Below are experts of layer 3 (counted from 0) of a mixture-of-experts language model. Rows are named router (the router's row for the expert), up (a neuron's input weights, with its number) and show model dimensions 0-255. Each number is 500 + 40 x the weight over its row's rms, rounded and kept within 0 to 999. Numbers have three digits each.
Before each expert's rows: "comes after" lists some tokens at least twice as common just before its tokens as in all text; "gets" lists some tokens that make up at least twice as much of what it gets as of all text. This comes from a sample of Wikipedia text that the model never trained on. Tokens count by the router's weight.

# expert 1
comes after: " |", ":", "|", " of", ";", " and"
gets: " ", " a", " \"", " A", " his", " re"
router:489587550510606564522457569552519558494527494462503520450441463560416444485450463463522483493477500470495506539497528455488500564482537521514580467470453459515516520508472483510535531456460479498510496525509552505482467511551473439507409463589508449540403570460546536494450461412577499424496473529500534519550524454486537510523520476505554489533461469480514492489487581498456507484524570455499425483550492504519459553547493515506436490491532505454463551536536514555432475549474439541493477544482501506512500480477488456484444530487517507521483518568499503488471502528445498506543541459553551466559588395531496499427437420454452493509518424479548502511468493576454541513494553510517558512475525516493473459497474474588464496430468490504537399476438487505493506444570523
up41:511434519509421433455578529520491471524500515488501483479459470555509471485460530586552501513531524526480502481535447516513472459461455556420512502545545511513516476540518526514523501450511462440522524589490427516460532446500450473476493551544590548491458479502517474546476501543501570439531551545507518480510484528469509472436544502493467556414541457607502475461439553482475503495508502504477478455534542531492544478466470577500479459431506558439451474560604528430509509529457509479433540541506529466614527502536495418510451482483553513483454422606452484506437533514453570524494513545438438496499475491513518520532522451523470555459542484527467556421448493446446472470519513512459504505493508499520481424462487482514485558465475472497487580418471561472502494483448528
up42:560482474491560524458512519441557458558497478478500498478507475468538574525485499553574510514590519511534460476475561517491494502515514508512484483453522473492435494489519473513482509420502504495498515574550506524598538508474496575474495498503505523423484471463422419489545533522483566517480551511554459531479521531429439512479454499461526545466554501554475530519559480481523557505525493484443464501444499538533616523565518531503457496531489548535482521478578471492480499447457519483566458423509544480524495543485469505463523516495459523562467533489538469595465487517562468533514512519413517474545419447524529488518571512487534505507486520559500450507510407504595453561456470619532480511510531447467472482576556440483491490393541566458498534437448474546536439459492531
up43:439543532468546456499519505525546465460491577501513444511577484405498558448442505490479487597516535528534469459514507488489450534498462502496474471532478530394485546523506449471448485558580531451501576482486481479510497486502567467504545480500504535464528539527559544463512512527599472501492517541468459489538532445480569447500497505471453510445475507543465453559518557504421539519507574452552587481452465519460592511493538474516452539467510488453526535407475494479465525507472500450464514524516516533470463486437527514485497502551459463577467434515502476641524481463556439507561526446435531549471454583521487493501519474553562437570472445464492502483550479457513484478433543515502416528420503497475503505431487475459494524569497511512510529531496459503469557490501517
up44:556479496466416574515543528536423418441471554466456471529422515396464545517462483578443489615507537532492500387545404516584484527485482453533530488603546493442479509544493511522489532556483525511473499494579458469479572463509549486511465527474493460442436480497474499458520517453586476552473513477469541462509474535472487480503473516487425462517497555512527477447559439484508499486510513556526479500505487467559516499438469548562460474533440431488413412523492504491551514476474566482443487478572543580525494481556514503549547482517548509514520494495551485527486532540484531515465504497537487451508545522517417583436495490445527501511505535492523442497499509451533543475485496461527497507538514498512458460522473515556534486536510553522490514514523453611514443509526482
up45:556492457542478484516480496429496521554445551548555521484527538498507472545475440506511472471454512475516528536537492462533487498546459540435452491515535504502475523447516516540481461513456480453438464497528516468503534533451538456485547521459518507438427517485427546465447448480454465480518459438511526456547489534486539552386443558469575451454473494492465467497585517548459420520509548575492511426544463515525477421448503426492529470524497494482490492522560442439579558514541448506494493417480487436475496566501555444503466478548550485443440518545498517535477450425497468518472508534563520568537466457506535486513502513481478453506496524454484477539570485585518496547515558484461426581496477417474454427470475443512452582546543500524520466512487456481585554492501497
up46:442494566456514581580542529576526523526472495444437533512514489506508552489447446525491470500494522521492487490472547453506534546531511494571513470433537557514581485483449487511467527535514511514523519417522551563510507524497409473454432484463505496502468412517528530468394506524518525443486534529530462486534490496468490487456592494483498493477486448560490480459553477501549529491577543499485517485517509500460455492489525508473481593457461529421422443512569500494468554436490579610500454501490445431483488482547524456565556520556503522511563512519479532501460460457465538506434446480493598511474541497468488508468502432472515532521469424498504449544467506464520585477568545467524564531518511504509511472519533451543501542498432527539464481386508454512476481546468575
up47:534439470540470481498499528474538451528568539499435479482447504478491439520508572486528498481508511491411499505487508597531522536513583493462485497491446426536442513466479512501476525477489461510540524496452495471514552581421506485539532572475469484441457451465490489506541506442533548451506536437532543413479562485525495458528496469439483576468465528509488618555495531500465485513507494540485567450433495533481534460518489488561479468547473500494500513485514517438517467444528561500521546521574438440463443463565453508449547468460450430495530483481532541559487518464477536477506492406542510503498501503408429451441441511503494498537482549445500546559478472550474409517551446553413524561466506529472519563500498482475528455583460431447485491452518451444460489537511484
up48:473559450472522525475548537524494473489497521523509460486460507486532467464507462482518470486481402517526537481497467561519503552454426466476487494535436507511472501442449525451490497532503512435498500490485443536512474423531545496471464471462470457558468509518558464506441380521512562481504466476471463571475498422477496534539556464503522447507508475438518579436521493483493514487547533473460543515522447449508489482507560526535469495484541486512538486442491436534485486445437445435488545530513446559544483506575562533412516474462539521543434566525563522458460491415532522419570466441455401504515463498543533474536576529537528574487466505480456462518537569525528562516431494527567497463542512518476540579603456477513506499529524484433513508430478529561572517510524543
up49:476526602475517410507500516505497449480482553443580507456560505518615487584462530487521465462547491460463440519556391537538496560513494526473509462501518463562524464544591481483554499475507458523527531459501451492439468513533534404529478468461484498518512432472567529536501447514554520485529427527492438457540558461523577482501449479508521499498461486504481495448542485514497502522464453506547551494542543504532491490505508552441542525457602563489523488526412474471541503463465496499476462530555537516545522463418516482451471507471483477522500497463489457503481476527474520496473599497512477487485519438416493464419480394479444472505493511523490455524463423521577510557497521503584498485507508527527567519579503474451487475572521446463562510528467432514433481484501481
up50:470515480519550486479528500489557495429475548464514466528514420491582578526504463527541509535471454549544518468512465525459503426467582462477538487462517535497500467521499517502565501493472471587393546547524508490541549530567554489518515479450462468505501475479489563504571488579446546541466513522506521490499431492569454524475540494573494482615496482513459452452437501441457508594458540525510511495472540481487528469519495551491532450395422508491465447527509491493550557506457504432566474583484515583493461455486549404519538504576499506474544486515465487497509559482512484482553534507522508455517491499453477431568482399516473502524517488484526545468468560451458471530542496512504400520519499517515556491473482525529462494504488532423523490550537470462471478611494464
up51:532495422446462543535504482555535505536547518433427541548537475456481495378528482436470525514546537483447506470518495539517643496483501522489547485522595401472545501481536404511505489494473611498502497508483487514486489485478522481472491438488490543479531504472533508491542471511485526448461509562504479458563452438523503481583479481494506548539488456510480496474502500455443532532439461474542493458565484379532440547503450551533490478508521540502556433573506510537500519470509486496460513499500503547484492532463377475516501458437464470512532462509545524516541461445417441511473562489526478572434498474492549593555525532543478465550454558494507502406478543518483489495471479517551452535529497542509469438539519542456502529535520528477489497482476439473466528576513495
up52:499523506507521476509498473456513487465496501537480498527525555481482504568508574507538476472442489551413483490541544518548555579511457467459459492463425494523445492467556577510446574590474420505480491535493485477402501516497470496420487556468430463479502522396520522462519494469528526444496481489492523493510525480444531559507464484579540540509505537430489537556530490411423514505492569554561457579498463485465517550452535463444477475513491491462518458476509522535513460446490549519526461575509519450487479560499495486479430464443469447610518545446548504453467458523549544456469458527456517478532385504606600460520455470539469494541489471506507543466516491492473516489481481479536477561465479539453483487500480418583490466501515492522536519547512531500569496487523547
up53:423506425467454439511464508508474491394551510504539540487454464529454531477473479559549471551462503480492439505487546452565503518483469508503562485547543529447408530467546454499536534521459541520510540531462500504495441545435481460498552418556541523563482407442492515512454450510470521487539488538522495549445512535481472447491497535446449563544518469517486476464461511534407485497435544509446572535515492506473522506454514458501536569547555505491578552506541506474480500494490533520538472489541469481624469420443483503548491489554449540503507450534568489458456508470502523522505480511476529571531544473512510529408500466535469454501430592498463572497505454494439470480484428474490445489518467495498519565588480499507545513505437514419478529489518475444540445439460461
up54:504508525560400525487473449519504550529510541492453436465551502535490514508484481483507577466547514470539457502484561457430483498434446500494473480503540498412530489451547496500448547472537485592496562469475425430530532502529461411500476431482523491458529466562512508475465514444534520500565562423431486440566528522511480497473434528519534522485525530561536504531505555506479523436440461507501536506504469516553476450459526479534500491442525446452498546509608473538531416507416484530538487489581550539522548500507494463452495498470473493572586490464539471550452453504435600540558480533524471427439460508484553515535527482478522545452508506464560461499468542493474532533536423448544459500486491558461468560507532478508421503404497514491532512521461467454494477505505535
up55:495414537561501455570468516571452516524513542454503499519447479543526471524500543561505478496514446468505476477574536475456452508500483467499511518435505532498427437530562480480470528550476592496501523471546498407478513595473556468449486491486467502535515434446512462542516592496459470497525466482452532479438395490535553498499515471510491487534541428536517515507489546505458553508550484503577544497526492536506483516401489466457492570499471534486516495483476483592458488477509499432531476497532443517382539482534447478546517474522481469492553556469508478569474489614505458473483535485449471518497477485476513488528577518479561596444538449541438483476532497573477495514460510549456431467449537558473556455526458534542514515506403531511495506496548517458542478508493418
up56:549573525451583513490494568518473482459526470479521513548465458470572517526501522463455467452504467485482456545509552443459546533480515494480544558569512478527436508506478448480561487491464458443508506483484480528428434414470511430482473528512474469452544522499464451474516489477414542559421515452429541563450550485429440470530499464498526491527493527529481482497524485489518490491482461544529491498499505466520471568518477486540466465467487434438453493518549496485495450565457514503523500407474431584496462432441494445520427439495537509513560497539484477615550464469488485523444618521494541508498498526568500458509523489459421528476488510434453453471526545505518474513511450477519584578604527471500482474558497528547499553466500521490518510438428517421492551504495532
up57:452431452529460521455531523527523543500503453447506476497494514489545498535486529524485493523503509499553515501480515494480454533520527488484457460518470494531431586498537500500465544531497453527523505478571445464482502528495483530496545581483541531524542520483457484453525545525432513449485530549515514451585439491511567466471536567430527505477536488475433561386532556532509523420490556444466471537523480488450456537456574513458503518445547540562548507544534509564542499540468434533527493506530492419552513469442598494491612484473490508413492529476529448452518469517482534533462562382477535576476501574559452493477529509529503539467474515513500521465485560501499547504520585439397530544568435458523547490546470519509511481457474486529504462455503438541420504496526462

# expert 5
comes after: "\n", " ", ".", ")", "3", "4"
gets: "\n", " |", ".", "|", "-", "3"
router:536497537479592512454531550433500474477467491447477526490557457483485474495548586532480480472556467498519483524539580519459426464428511525488542529532462494472524538550514455506384563557456481529502415491470545512528497456464502492499518547503497588510504497509533511527469532496500487566515547405534462479499498563462477509471529601560456468405473495505553524447450430424533472507507441515545527412470449543531486456470501491422473431415492494510434550486494559479421521481456522475481475554509485455479492520518495578476573481482558472526536454471473528460492518462553484489500512514477463494458518507573454508473514473495546454446502497492416515432571523473516444449499525563491495510509477562549454508528539489405551517500525514530551507537522529475564530555464558
up14:389491470449523473514534458578497496490514525475514457490467551426544514531551510459564507478571480504518497491381495484518489547536515559494629475563548563419499480469549529481456493483503464464535503489548515498484633490506469606468445503529520471505446414490506485546479473482541497464407519537430430511536545482534505522500427551487526445460482490479457471583481499509447501531454613505551509525557538529548467500508470535550484481528501523461468467532554514484483541525519572472427473553572515512492523504533456473481433463478472506537518548550546522502497487525570568487526529515579463494543512501495504461569501461559505481485499465549512482551533435439489477502455514508508439504488479507467512486510485501498601497470498507426490526499513449582475525536493529
up15:463549533497509479474565465567523506495471542440412468459473464533520464553574552529490442531515488539492506519455524498514495530524543480481531455502561462537458486464532518498536542484459513529556532525468527509505484447502464500486565473503538560543513511519517533583493559514543558488607539481485495414458395484537530482489522524520525491507559592557498560491491511555539482488514484498479509554512472475506490483476536540512441503427497525512523418477449481520504530521476511537405492519515527481490606510513518542458431469537496451460425466497526445543440510482551473536445501482446501488462519498440520580505528543499495474442457551586518561437513439574458422428566497532559544426480555420505541400514516465492511508524535539508463479439438451515516466560554512
up16:453584525496522513555506446513516420437548482487574541479533482448448494456494505464483532486451526519419513499510481523508478560443416468466526529529526436481540534537478494538436565464437544399438543445496512459467492535486501504497545508502485506487521484563485454517520492470534416504531482521575479526489514576469474526529531474521515440497447551469494540504513572452438480547480440478493473568487508509479451420386573555512492511540484471494474513527468451506498523471549544471490481468498534455533613563425510430511437570453507440518540461429433563472485456493507469496519481467505499500496638559507553512518515438507553524503509559517461534498504521480575522482544509515503503465488514480554517494460505540441458524517485454556515550471533500522521575544430507
up17:576527471417487460551549497536553511558520483499536481556552516499441493547432502479553429608478480539496514459524505568433455417490478488438564422521506495491514531508533512432500486540434551503533494537534462499520452479458478502487455560442497561497557524484530422490471465506498519517538480569498540633524505510471526519583478479482502490511479554501505542480466488553440532493441450553499469496409485455532523464459498487558531465497455522491455540507501463525466519526534471472536408557470441507548482503541549497463520546491505482521534536496487501517471528468497572536497473544524508560476451454434507489590463540515476444447500543502489513511519515594535463461569444525554469489561514507457429411477485502550590416483547506512523463494525530526463556543537527
up18:489535518462431478502505451547436403439498523462522469480529476521466464474478549482576437437556518489529514617515551571536466516488485517519532494569501545505526443472516445575520455570516567468498538449554531477483526507551524454500524528455467491454596493450476518452491513531559504518545476503537529485459481448534496529483567557500550468387435452503448533511449418496430584580468517492479519374470556509550505517499485551544542476479499463555478512511501521444512505522528459498450527569457449497591450530516536464526473450498505444460502539487489468530505530500486548505466566484471489483491457507517465519479450545504561476556502544518496529439473490475464517489552500498566542422500524549491505534561510490490485602480461498514527507433535503555459449545478485
up19:507454509491491447510432462475464431511435495596478553539515505529451460451543521467513450520529466489482464477483581502543444577545566500485539554471530442536477570526491472429499516452603495568495520505498507484461505461580476498543494564430496444498559465641555432505518473442532495552468515498500525522546487479555466489430486527535503491512460573520500566554548489541445483508508499508494486571460462508530517478519528495499439512497452530497511494487485577505491470511471443528554519486501527515516484453443531441492463459486506493475454454492539497557488483473574510509480438500559415542567482563506489538469388457535419538550460561513500523512499538608498522515477542494554522455506446530551519535512492515529502438437501466568458523476506495493471595520469467
up20:477455509493446557509584496473506463533480462492509507570525498484487509467475385456540438476507521483466493435533525529458480459497515466460516503424539547527433507509506405482515547473523474482471497495511457595467488549530504480562493556524521491574471494474517561470529512469419514526489463530462534512572485503554467507519429470481548517533526510509500404511489460410468565471564475442535503483510502550543475562571508453511518553425508530494530434509475531557485579417499520532537469471448466504468563504432493440517477454505497499529482499535492470505567453504483506518591460482512484522459497533497642376527505519503483410467520464541534503510481498555498544444481449541479442435587510485495540538542464509431501476519478529494523476418449512516494518553467508
up21:562435513480542478549500476495515538529531546585538517598514527523439516474474495484504493442540481489562514489468494451529493443453468532532498463469529522522507509410520508556481521497577526510531473523492479517530522480603493494527537467517538488466485570549532469480551548545523482506546557490489489503429504555449476467492480467466475491538460396483541472484451434519485545561548568472577485529526486506515479455484518538527521539461484445475543497452539469524457548476467468514553514600501574536475571545441530541586544519516473462472492570521511520473498546464493449495441546516449483450620508430470465493481509491542512586555473518539520510578430514486489480444580441538429508572492548545485454497459484459533503567488516459440477502457513527419517553559474532
up22:505466578433487518446551470472500438522516500468607504492525513544460463548489453461449506489581484537555521455567567470545486517575449419473579552508491550538506516540528535463456503444422553518529519491482484546510516535581445521580492528518462490545484442522456455511604502526495496464462480450547525482550462526471526474469456467577513568504523529487481535558481530545546476497517498431498477434487497483478543575508538469502500569454527515431493439513464503487567518534511492535467542483458518486568414488518488423560472527493529522528421466537478521472468523520498568485556470531489476574457497546530471561488522505531473537482454539511470523510495478493550452513455481438561522562442521550470515499496514442547485479538519457437556444425422485575494495490442541
up23:422506435524479462530538457529467491555500443548548492543492526498468541569462569446503461534495481534460437482456518475518448527501511552524458501507503472495477510557596508546599500552497397526524505473421493477440515502568536436532490502470520515496506556501477513564542531544487520457516415544475408548519487540498440456533461560506536467527497499511538492494550531480521511463481456557512520476427573486496537408494499464451467491522495427500439471496447498466472507517498549468520532479493464543527534497531508514495376522525532547523454518477466572496501487565553485544568484478466460458524565520476518476454448540522516528486530478547544560517435431487544562518548458500496482438493585428443365530471565457554513503460555522490550451519509499488482508540501479
up24:489424506546548498482529511484434552467502521522457437452478511509532425417470441521565466524535488474529562513447538504481484471538556526480510467513540502520535546558422442518547531534481537440517522540554464475505450516511548411515436542523466467504529453447528529442525443476501523484526477450532464445524501569510495545463530439529507548517457564569465491508443409482492552500518539522527527469549517499499450481483571486547547489501522505537436437527545532523490519521581502439484476491496469579504541483508518447440437503490519545410416534481469537499481505420523505554442532446491517535515553457532538411482445517530576513473456571482522448423522466511577513488513514480507489538520537456473440449493468504506514539500608486451462521477422480510599479490548499
up25:538467538579489455525490491569588500493465474470552551482465510490533537413485519573492478447526481488526480507530505415529534476451464462502524540483494495471524528515516509492500518549470487549453472416472494487482496443403410505497527509463543466466500471534562509562460469526535452553542473480396524511595472486512482545460508420511510513430445467530521551481556546505522555555462462490509502484499570569567463458483557547560477463527556448530450516553560518455456526502464525529475510497521458488457464457452575455504460474570458492504443488499481495485505449471433438536538454543526525516520491484488498606424527541566570500409525485586530555540482410459523501471469467421506497559528542427490518519519508475537572501551544514483505510492489487514503511508525538
up26:539496452445561464401524472450558487549561423471546511540486487475547504466459500473444509502463573471469432574472562424621509459555613518513484513553555499489542573496517446467496449481472514491548513499529474489480465512521547428547527524490538497429518484493486440508507593481550486450486526597488475474558488481409415472453571510464514507502520447490485516534477540558503511532554431500426469504509483500451470502520495579514488530519508458473487475495453476479489419542498470513484422535506446468524593477521520553498525504486500464508536464527505527471563500439526449462481502529476525488435488476514487494459465576564555503512486476428483430481460464533488532504461468490467524522506503542456436542446469490532434480486488542421475518468418486521499491570477477
up27:543483489529472465458537510532452446572490520451469484517486420432474497532450515488445492444513493480515550482460571510494636487532560458396525599509476456556564456472526514505550453537548537490492586529446507476429547586518565553474504450518471472578541448495516497538507507450556438437528505462478576574496485524509551518464399470459535534498433535450514556507495564546547489553454500581528492479541490522560563502439542500538476417463479542498549493428472530458506541534546497520505475474503496552534531475479439520466502476486492500519460404477536468520550541490547459531502513516449522449516501503508526424524499436511539507483553512499476485495518477505479525511527490491497528538472457485561452546516474465522427503521495567509497495448539524490512593445485532
up28:440444556527496540534517509478462458499489455508455522540496478435508555532426555399505493497510567499536448482484462461463432456554492508464535459420511463516469487553509538537497483542534503403457492552527448482518502544560530441467514467492463466489526498525530435542551533455521500484453474541470465486495538537495540510508483496461510579515478522464519530523460399514500506484503534479490468507572521504510435518538530570584487475530544517527454460451451449507569467415502494534485557579540484433449450468437480509587535546511465417496609542478507515501503419508477547569543529517476441530551506497550455531479481523416479479475534521473506562475488441507474495444441513455423525485559516542517484447480509543437494469476475511548442572487464491586440445500521494
up29:444525575512576486498481512522566561547499569514487542473538533523528496511434564525487551529575513516512488473485457439533531563416482484492470555525511412405524527491590470472471536536463521483476494532464503529511433623540521549573520493510548460501487460506501546560485508547498571454501437464473566496479537495502509572544487516529473542511468527527522476533463458494551538532574525498525480480533506512486493502542499468528536546457465505539482532521520512549536397556539475445472527563468469531494542465499515571466409465562507475542525523494451475439497512497453598485526446510491484553544493534508505413476486492452578472513491574516523489508425518485477553508556459447437465515498451537534540460514539585471453592542552447523477516501533524483537536468555513
up30:565532496458549516508563448402512565560497452518420474506577525483477552437506461518483487458531564476509519501483511511491506553502500533501499478462546527523442574482537497534472446453506474473512424524521571518487512499458520506532519476511441477498534486470451531489531488488506534474515464475499549466562542496503492565502544450493527470526554558487479512464513503576547491537508455584448523482590524492481470509523464530458445479449426472514503560544484580418511493471453474454627441467474483504477503480486461486620578451473486534567471491519545424494471428532475541501524596403516498513558477495512447534513488453578482445471475576490520522517512478509512479566535442553498524535514494515582475597513506455489521515470514469518476456543554504462578464487555484

# expert 4
comes after: "1", "0", "9", "2", "8", " re"
gets: "s", "0", "9", "1", "8", "5"
router:478434514551507461607510509522486514454503527490509528447468458468517520524505475579534540496517519590491517506461537467591487479458406477457496478520467529488454492487468519543467503494564488571453391481537460525491526487448474536513537491480540503494539545558474532485498547527492488502451443555534557557408477408503566541553485503469491542528546527495479531510524486503548525534481567518458483478530534420462564546469452488480547496517491447479579494504515534545503555568459472489547535479535481459536428530478517491575592473450525424509553469434520506458441567552527504544472421499476532453533469542434586471470533533498464532610534502527444497465500534465492510439550505487514452504508512498494511502482544505568547511541471495459520598442498488568451513551472469
up14:569502526493523538523450540538475515535487556466463481490514506480482514470445578517452534471493452472514458561495451534499462440549510448444530498497452440470617487484483483571501553514543490452495575495487540486420523526481509502511455560470396467499527518513539421499470492475481520502533519491489419401539546485519466550462466435562422508462521508500464543530464517429480485562542594422457444483518540437508546535543506419517571523499487568487527475413510525539524512496478493507550518468432450504418494471566490550455491511522489514512517513463466518492561536499521436492509501447535519431499578444564520491567446488456524463509507494517467485500466470522541479594534500534483455500502486484507500496558467460469441457520440535542511468418450521431526484407462518
up15:443513553560484496480464534466510556486448451468481513469492485457559469537469431544531478566429509506496530511522479512499516497465458482451497513532535449479483535430551569451494488509489539500501478469520585482538428499578539569594494494498548502522505465501555535526458473530465476514516419498524404470556512532501582465508498558530508491532484530463499527521533543488435439494594523507491500559568485508501472436496464508508421538480482460492451502509429454437566433509503455491535615519476515464521551503586543537487504493492541508487511552533518540455464523417498448526504499575522505508535571552485558500497497551418590457467445588469548502531493413537524504521471502488513511412487472519591509491553526511448517578408508514502484442524521527463463475506512481
up16:476511414460463531514555499488557549588477485533571474453521428455545502563530486570552516446494475527498514595586500522458540492522469447433467470459518537459487485479504554527491531496452487455479460518517511467524560461522503516456453505497479460486542509485490507534531501508518478509440449484479512464518479433510506513466489614512491496514507634450444592519528478458513530438506438480522481536501467529524469540532486546532463519523510424555551461475510500490512469508479438438507576459544544424538560559467506460486525516514479443507544519517456535513471496441523554521493536573418460447488443479446493549511471440513522526503482454523475462469470542493524512553458406471576502560490506522460517480518397432463526486532469527586513479528470460425540517526495598
up17:592447510451468424498387482523544499519494530516507456482489513471455444498581478475462467505518509464509532478566481452435596503568504484516516540509522422494424528536530553568544380502495498555529427486533450521600481487454517452458430475499507491465500511484513524505498514529527519460504487439526536463551496416474524455432525452532450453463506491511505554458597539499502526474528398502457478439457463531452551520515475514521527542490439538541484580488537416498499443555545539488480409535527576496456529555522529531502505472467463419543521549478462556480487542464513467550451473449487495450534497476470500477538486479473531543531422523425464504467564457473462534527508560493480499517546489479470481524533467499502495513523509474455528510489516507586468472579514528
up18:521506460488498456485464450515498501476580537544440400557492534557545500531493536412452532527492502516465479542473561493559563541495469492470546528513538433466498523491431496462533536463528474446526468448499475530341457538494544511424547444491583486515479476523474570515468528496429526489422526490571458537549587524498571559429500553465460472479548533531478522525582429489537525551509535540518542509468484611538499485494493510515549542505513484494496525465476452497539389465489520498498423516519510522485507471467526533530574437467453528449524491436550518522516432528517460458523419508551495480569421461458474525433478543494482568499495503501470524434458495525490483498532509465439515484519558515472479465485529537538470467542478451477491532543467499483448528479512515
up19:491447508470516489479492423458503464563438454500469451472457488457474434502500546522515428539552500463497488525470549469481453527479524477514505580483578516498594516515492455550489522565549464478526487489613500490488448471544447489476441544591458579454462535446530543484484583513540457457556514519447480420479477552411485376507439488446418459597529505489487427491421512461439492541495473480501510518442463534489484506503427492493519452580551539536517509505506464478548504499508471488536489511488484505442492486522501555528480505502498492517549547504481538526538482473500506507524508516492513433567501591523574481443492516501502569529444464515504505520509475475534489476568472500474478486559505471562518517435490540537522484539530558589523630449476517424478496492480499
up20:540504495480434510547469549550440475469453519495512490482432544514505489495478505536490512455536463459541379456453426532478532456546474471462573519488509470510527551508564435448469431509483574485449508463511498450392445477515483510419468505546495499492555425528520492488460427503516550491488460561502534485517470484473544539496517566502515518571429521628484474453445484509497435449562475470540553514514547552553493513571481489481510511553582440574505542498465495461463533507540460458507492493473441478538502517485440513487505474445508456524463491451503471577491568546473553530573462557504477516523546452612436446470487495530511454508526531470470539482520550548487444490509474462516505499487581527513493536473516492458537531510527447439442517564470545475544442477547547
up21:463517514501439492447449477520505484489456447532527544576529468471532538505528488515508509470471495473519465542485497507483569499495494552461545533447549526490406508477504430521449506528460501522501537471527464430451450486497551519473593475502500453423524468485496452495572536509541429530525552477518449537486501508476499525543465545463531501542438543546495422481470456533491568502473513593517489516509501462487412533533502396545407563515446476577493554512481488474485546468494516561482473536599562499478588474483495514542485445511443456488485553431545499468422470446539505528466479506426518484577504568507446517524489452530498428415494538431524432466435513470513463530500396544454480528521478453537534506499536491532454483512494523459577470504455579514569539496489483
up22:562496466464502476491487484474550542487443491454529524482583424461475468472567543471480526500482502458489503468466458462573505514546426440429460531491525506551510477516541566497484425503460523452490484515576484448495460488472539507527492496519490567532485492593515500515594570427509423511574569521523432519582469537474501496564480510460493493542485522570599548473521504466513476485523452486526433510497579460524505448493450459508542449512421501540515467473517491530474460483462458467551543524520511483542507487457469468460514529492515472448505497460416455460494448511469450415422472522511519579514478452540488522474519491510432526554463491524595510411513555522557534550523548463463456438491557466511550510561499517522455499441497531463458554514470450559460511485404521
up23:479480501445524426483529489449516554533472529471552511516418478492565555483537509553498513505488480393518477475539489508487406538453505513495537464517479494529401495563455561495518519457573459444461508517499506482474469529534504495472540511543486480514541490476541488589444510576470557457506477499468538548517509545423517536495461484557535513508475492467497438611507503573562486536551423447539425511474485505398546471502478446503556560527512459485448549433480497539520515511497538526549493520531483509535497497428521523468488436485509486502574490482462491520560526490516484492494465567452466486406476555514503509511520500539535469555618499478482456495556497484497482522497545483451512544512489503552406529453444474435456424470483511488523423383464441483549502447440523
up24:481504464533497515504517522574491539500450479469496456472460500550459560483499452483551471533610535518606496527497534405525537548513580463480485538511513492471522536441443465547495507473570547540518496472490427548464522481549532563563542485471484524453557466451471532506473504475470464547591514475466511503431444541505493490503543513503504482551528463505541498490552480410516453544486463483535456517494480478506582451531429486491500487504526440458448558449419528472482465502524581449439545487535442517540471493552497537499548533466553470491456439561457519562535535598440514540490570514467488503514518456532445491487564471461457543476517537462517498541464534486513473567513457524541454528537560459499597423518567507465439514507449527428445509491516444480518509459412502
up25:517544526511461503565501568466484546568498411556519511461504456485552459526509481505524484549524559550475539460537475530538534481501482522531496490523509472526558494503494488511485494505459511462453476477448533563522572555482452452504536488468527540480603481519477458477583552552454447468383469544564563568490554504563499505482459533493486527531477574513457465493577545489430474565513468491537466499407521490464564540493491472490561437469475485551481583583488454505491485532538498452459479512580519580518511490536416545473565524457422489457539540510502569429548467476463468443462559538479534508506532464577512445496476408526560501466477489468474509503413555495462504502483500431478533539471480502460509549484466501502511483511504442501454521586490474553480509490509573
up26:547416477485495394476520485492478513519488449494536450484466536460476530478454536462512527477407543536439512552474488534487467475493433500411527501527512490493485558569477528460495465515524560444471464578544534458582449490537485546460558458433508477570450539516517478518494500519456497518425487563515526490549530508450418519542478455464481542445505517528507535499400526477482489571446507447485547512515454445492541531488496466407469536568479535446471516522440543555536519525552460422411503533538474562473584490488521534520487511498557483448542508525500463437520496428500496525461545490482532480458546562487512535505559541506486487497576536415583554451530502483486415569491423494550482549522458482495481498527490468516546478483511547487532491541550464500518560484416518
up27:513453505538500454500500503577528522570462568527596543480496438514574492589495467553463493474463510441475516533429540431508423484538527548550431479529552453504470494494473460472510508539548446454402469484540480506464495416517435527473520524535420475490517497534553508508448464518393451539547507555599587498542564481425457528518442521467472480550569492530532521434483531436493452556484499512456521496496503562550474425428468494451516495490493463505478476558522495525452510521549425429548525446492525499466471469471541481583462415546540502515504502503543532465502492449529534481587481511539527442486501534440490489474541541498462457451529499554524476536425554549543477489522524487553478525483536461495497476497528501482510529493438489551517463454482485554512539509460518
up28:433556486566476495518495452432557411498476511490543516487510502461526556484501520511474470497427523429478522494496453564526544544498497521497503535523567491480464529505497486511549400457474500481500592466494401405528532584491485500470509444498401494503502509539455555423493504471502496543477499450476472519466494516491505498486512483495441459533515480475536497537423589478486565490462493475480518531476433588514537476466468481446485506523514469527494426455508449412536485450578459530503510582507461476483490486521483507516497429485446549499470487537503482547529539489458457421466532558524508491453461475478525441599504554542491470545466480489519550482515431502521524543549385566556446408557497525412558451494523524485520467448499491496534477457559491489552532446456548
up29:508573533484527477558471601475497399489503524529530502484456435478533485486536543529508482474521461487521492425496576445464550500509441421483477444460547477521500453454540484530501467517444495545454511503409461544454459487547492518551541537517537471480477554460488509547456499500482523478467511517478477559517566476420592469507506529532466518457512586511495534539411622521477467495480513524433479567557469427510495489416475427514424473549496522497520546516470472539493483562473493554498469567485493560474492533413518567537572493546506489473440474478490547527440489542510560537540573509494523550476440448474458480446496489460518554477443438495499450547512555435499534466591512529471512380482521493508472527543538441448489490494508488466511484494459473494514500493497507
up30:430548555500516531460561566502512537519505474546518541535548603496569490475533510421481489493454427461473507599493543487461537522475495528543469481509383520508416555460529511500447596449555545498497500525451497433446498532404516487504526507494485508491453484496513483525558519529446452443516533506490477520451405558544537412534509493624549492527577467507561493507487552405480503521509408466533529508552509524534441455439490568462517517527455460560460506488502479466549509479501433484499437510484525574444522485543467512476521467492482472536537491456487568522563545469464548481570500498524545439502506456536459477492510538477528531436527522459463438533460503479500567505500511545486462512487455481490462488511525549498501475533473482495583441493507473458507501573478458